Below are experts of layer 9 (counted from 0) of a mixture-of-experts language model. Rows are named router (the router's row for the expert) and show model dimensions 240-287. Each number is 500 + 50 x the weight over its row's rms, rounded and kept within 0 to 999. Numbers have three digits each.
After each expert's rows: "mostly gets" lists some tokens that are sent to it at least half of the time. This comes from a sample of Wikipedia text that the model never trained on.

# expert 11
router:498561523545571507503538555490516517532497482495543534498527483536438523464475560480505523504473594477466530438424560522540525511467482457442461
mostly gets: " Championship", "\"", " but", "”", " Championships", " tournament"

# expert 8
router:487498435490535514488455584544477496497515503535507541519539455410481365439492459415497571537576558509467535485530466535514531472516418495522510
mostly gets: "History", "ition", " role", " village", " students", " player"

# expert 15
router:489474479471520441545437532492546538434492543465527501548570532537384485408514414403415561479555460493468577488584491457473486388551472436558485
mostly gets: " the", "The", " a", " an", " The", " JPL"

# expert 0
router:439449476410535453542555639482596523579465434523341517595524549522492517485519490527526541440530484431563565510460612425530504391449504477497421
mostly gets: " human", "″", " Jr", " Russian", " Marine", " civil"

# expert 14
router:469486516465494488464466512567499520567527600516413615505465543515527545487512477434409471519589504487479484494506497477527550557548520517501494
mostly gets: " son", " my", " father", " daughter", "?", " king"

# expert 3
router:449466443467521490451352527435486506588460468510506553552537542487500396468516513577474449484519566433473539619562470446538542483488375434501536
mostly gets: "ya", "č", "ić", "ș", " Smith", " Har"

# expert 13
router:546541459524401498507479499491561530555452478480457529580500530540513517469438578481593532477531445465509453557538488420472482491525475523497398
mostly gets: " not", " ra", " died", " William", " de", "ally"

# expert 12
router:470449420497524481593438491512495509532524449487558464538514544482465554532549422439529623522506567507384430480539478468565534436536525482477503
mostly gets: "5", "8", "4", "6", "9", " 15"

# expert 2
router:454561575495487619532547602573514538456594502562398513498454478535423550532579538499473443487494489458391547445548445516490494415567498473481442
mostly gets: " ·", "′", " JPL", " MPC", "\\", " %"

# expert 7
router:468500460509529513568480476499502543433553402606415529523524402512500590470461525470437474534424459425557494562522408486491535406482512567520506
mostly gets: " On", "On", "\\", " 7", " these", " Socorro"

# expert 5
router:572540506376500451518499548512488499533577507492523531577511489543520479462484465421532512489511369415446533405501556495537477506519364454490451
mostly gets: " his", " a", " its", " their", " her", " an"

# expert 9
router:506546533394503507449368586555549475486477458516493537473551495530452545519415513441502564525561568574481505460552608414522519572511479523371465
mostly gets: "si", "vi", " Ti", "ci", " comp", "ori"

# expert 4
router:456476477436480537466531556477437587613465471525418458568527589504415449461478493498423528529401429460516523540458463513557600383588497389564506
mostly gets: " many", " social", " of", " %", " those", " JPL"

# expert 6
router:418561519429434513489435486456485544450481536455503614499480579494502414463525548495531523491538652464481428586558555422465583460589452456487486
mostly gets: " been", " have", " had", " was", " has", " would"

# expert 1
router:469468515512468538497458475520560543462490402481471492547492533567463486461567490467546450435541449496541435547531483577512512503498511442476516
mostly gets: " ", " Ne", " La", " Re", " O", " Go"

# expert 10
router:411511480485538573503423576526518477593549515633492528429501371504584496443543485425581523499529548420469469532560547420429525538528461559434521
mostly gets: " \"", " are", " were", " '", " have", " came"